From a checkpoint of a small mixture-of-experts model trained on Wikipedia.
Experts: 2 picks a token, a softmax router.
Below are experts of layer 7 (counted from 0) of a mixture-of-experts language model. Rows are named router (the router's row for the expert) and show model dimensions 0-95. Each number is 128 + 32 x the weight over its row's rms, rounded and kept within 0 to 255.
Before each expert's rows: "raises" lists some tokens whose logits its average output raises strongly, later layers aside; "comes after" lists some tokens at least twice as common just before its tokens as in all text. This comes from a sample of Wikipedia text that the model never trained on. Tokens count by the router's weight.

# expert 14
raises: "an", "in", "o", "am", "s", "ines,"
comes after: " G", " P", " C", " F", " B", " A"
router [ 87 151 130 135 180 110 159 100 179  97  73  95 147  70 153 155 181 108 115 115 188 112  99 108 110 166  99 108 162 153 167 132 151  98 125 105 155 120 117 112 147 157  83 102 131 109 124 154  92 170 127 107 109 145 155 139 147 195 116 116 127 165 102  49 132 191 160 137 141 153 155 147 127 111 120 198  96  69 120 142 151 142 196 111 167 166 190 100 143  75 126 180 103 117 124 115]

# expert 31
raises: " and", " in", ";", ".", " |", " is"
comes after: " his", "'s", " her", " took", " their", " a"
router [208 178  80 183 104 162 178 142 129 125 127 100 137  90 109 154 106 134 116 171  85 139 109 142 127 143 157 109 173 159  87  94 129 131 182 144 175 110 116 121 177 129 138 119 167 106 119  68 140   4 117  94 114 174 128 150 115  96 113 163 108 129 110  99 116 151 129 173  50 161 139 134 121 104 136 118 143 147 127  87 152 173 135 167  82 108 153 152 138 129 121 136 114 145  82  80]

# expert 39
raises: "onym", "ctoral", " chronology"
comes after: " ", " 0", " 1", " 2", " 3", " 4"
router [165 126 181 128 156 174 117 130  78 133 156 126 183  87  86 117  74 119 132 118 115 160 103 157 143 109  58 197 189 122  84 155 158 127 123 102  96  68  94 169 100 133 110 151  91  99 100 116  65 198 171 149  88 161 103 134 151 193 166 100 123 160 142 116 105 126 127  97 127 123  94 111 118 123 128 114 174  98 138 178 123 169 100 152  78 136 145  96 101 120 102 120 146 173 102  90]

# expert 11
raises: " —", " –", ","
comes after: "\n", " long", " became", " low", " full", " non"
router [138 159 179 144 121 156 149 130 125 147 138 121 138 105 180 108 110 185 124 127  76 126 118 205 172  76 167 131 141 164 134 150  48 100  83 131 156 139 121 100 121  94  80 125  80 133 181 135 156 114  86 152 134 107 133  88  90  71  68 158 133 109 126 148 171 140 161 211 118 110 125 137 107  91  89 106 167 151 183 109 116 102 159 133  80 157 128 167 132 118 147 126  89 171  77 104]

# expert 40
raises: "s", "h", "b", "ch", "w", "ul"
comes after: " T", "S", "T", " S", " t", "C"
router [107 162 107 186 167  84 165  90 168 151 111 115 158 111 155 109  88 150 163 199 136 137 150 133 126 107 187 155 130 147 164 121 140 107 127 155  87 111 155 113  98  99  66  43 107 113 133 157 130 165 121  98 153 150 120 136  61 147 142  90 122 160  79 132 112 145 105 143  92 170 156 167 121  90 177 191 154 100 143 156 205 130 108 119 119 128 120  87 101 196 118 148 158 119 176 140]

# expert 21
raises: " hundred", "teen", " others."
comes after: " of", " and", " in", " on", " to", " for"
router [157 154 192 152  79  95 150 168  84 130 118 158  64 102  85  91 110 137  91 116  60 117  82 143 150 138 103  86 137 147 158 176 112 171 141 106 121 169  86 100 129 100 135  94 116 146 105  75  68 203 153  96 102 121 111 158 123 180 186 126 154 145 133 153  74 148 151  86 139 146 101  72 123 154  91 113 126 127 111 175 149 127 103 107 145 135 106  83 118 119 172 109  78 163 140 167]

# expert 4
raises: "ourn", "én", "ars", "ar", "iew", "ogg"
comes after: " |", " ", " 0", " —", " 1", " 4"
router [116 133 197  67 114  90 103 170  91 136 116 109 118 205 140 104 100 103 158 187  89 167 149 130  68  96 128 122  98 152 145 113  73  91 112  90 126 126 123  87 137 137 146 145 124 200 140 120 115 162 130  99 167 187 127 152 163 137 138  81 142 203 128 149 126 116 182 149  75 130  74 128 125 134 105 132  96 151  84 114 150 142 113 109  86 161  79 166 122 122 173 114 173  97  94 168]

# expert 24
raises: "its", "ash", "b", "il", "ol", "id"
comes after: " a", " s", " Al", " of", " in", " de"
router [124 136 126 150 165 170 123 115 123 176 147 103 169  97 174 146 153 141  80 130  95 154 164 138 123  74 196 190 153 100 165  89  93 137 181 176 161 109 173 129  92 128 124  88  84 117  99 169  89 106 108 129 114 132 109 120 140 100  82 154 163 157 107 122 139 135  96 108 151  68 124 135 115 136 110 222 120 162  92  64 171 183 148 128 144 149 151 142 118 143  66 133 167 171  88 134]

# expert 53
raises: " by", " that", " the", " in", " to", "\n"
comes after: " was", " he", " also", " and", " were", " been"
router [105 112  52 166  87 127 143  95 145 101 176 113 119 128 163 145 157  98 131 119 128 174 121  54 125 111 100 145 133 115  74 141 169 134 140  83 116 151 174  84 178 165 186 117 130 121 190  54 124 153  86 137  78 126  72 143 123 126 109  71 105  91 142 168 125 109  99  70 130 123  65  92 131 126 152  98 142 158 161  79 111 110  85 161 131 126 101 108 104 153 114 117 120  81  99  90]

# expert 56
raises: " ​(m.", " =", " ;", " (L", " Jr.", " (US"
comes after: " the", " |", " t", " The", " a", "The"
router [177 153 145 149 117  87 118 130 148 105 144 174  65  86  89 132 114  78 100 114 119 139  99 152 114  95  88 131 177 104 145 142  95 155 129 130 114 136 105 131 205  94  96 108  86 184  74 109  58 202 133  83 121 155 107 103 133 152 117 165 114 142 166 190 105 125 191  77  91 122  87  71 103 158 145 107 138 152 122 140 137 165 158 172 125 131  91  97 133 106 163  89 133 132 106 173]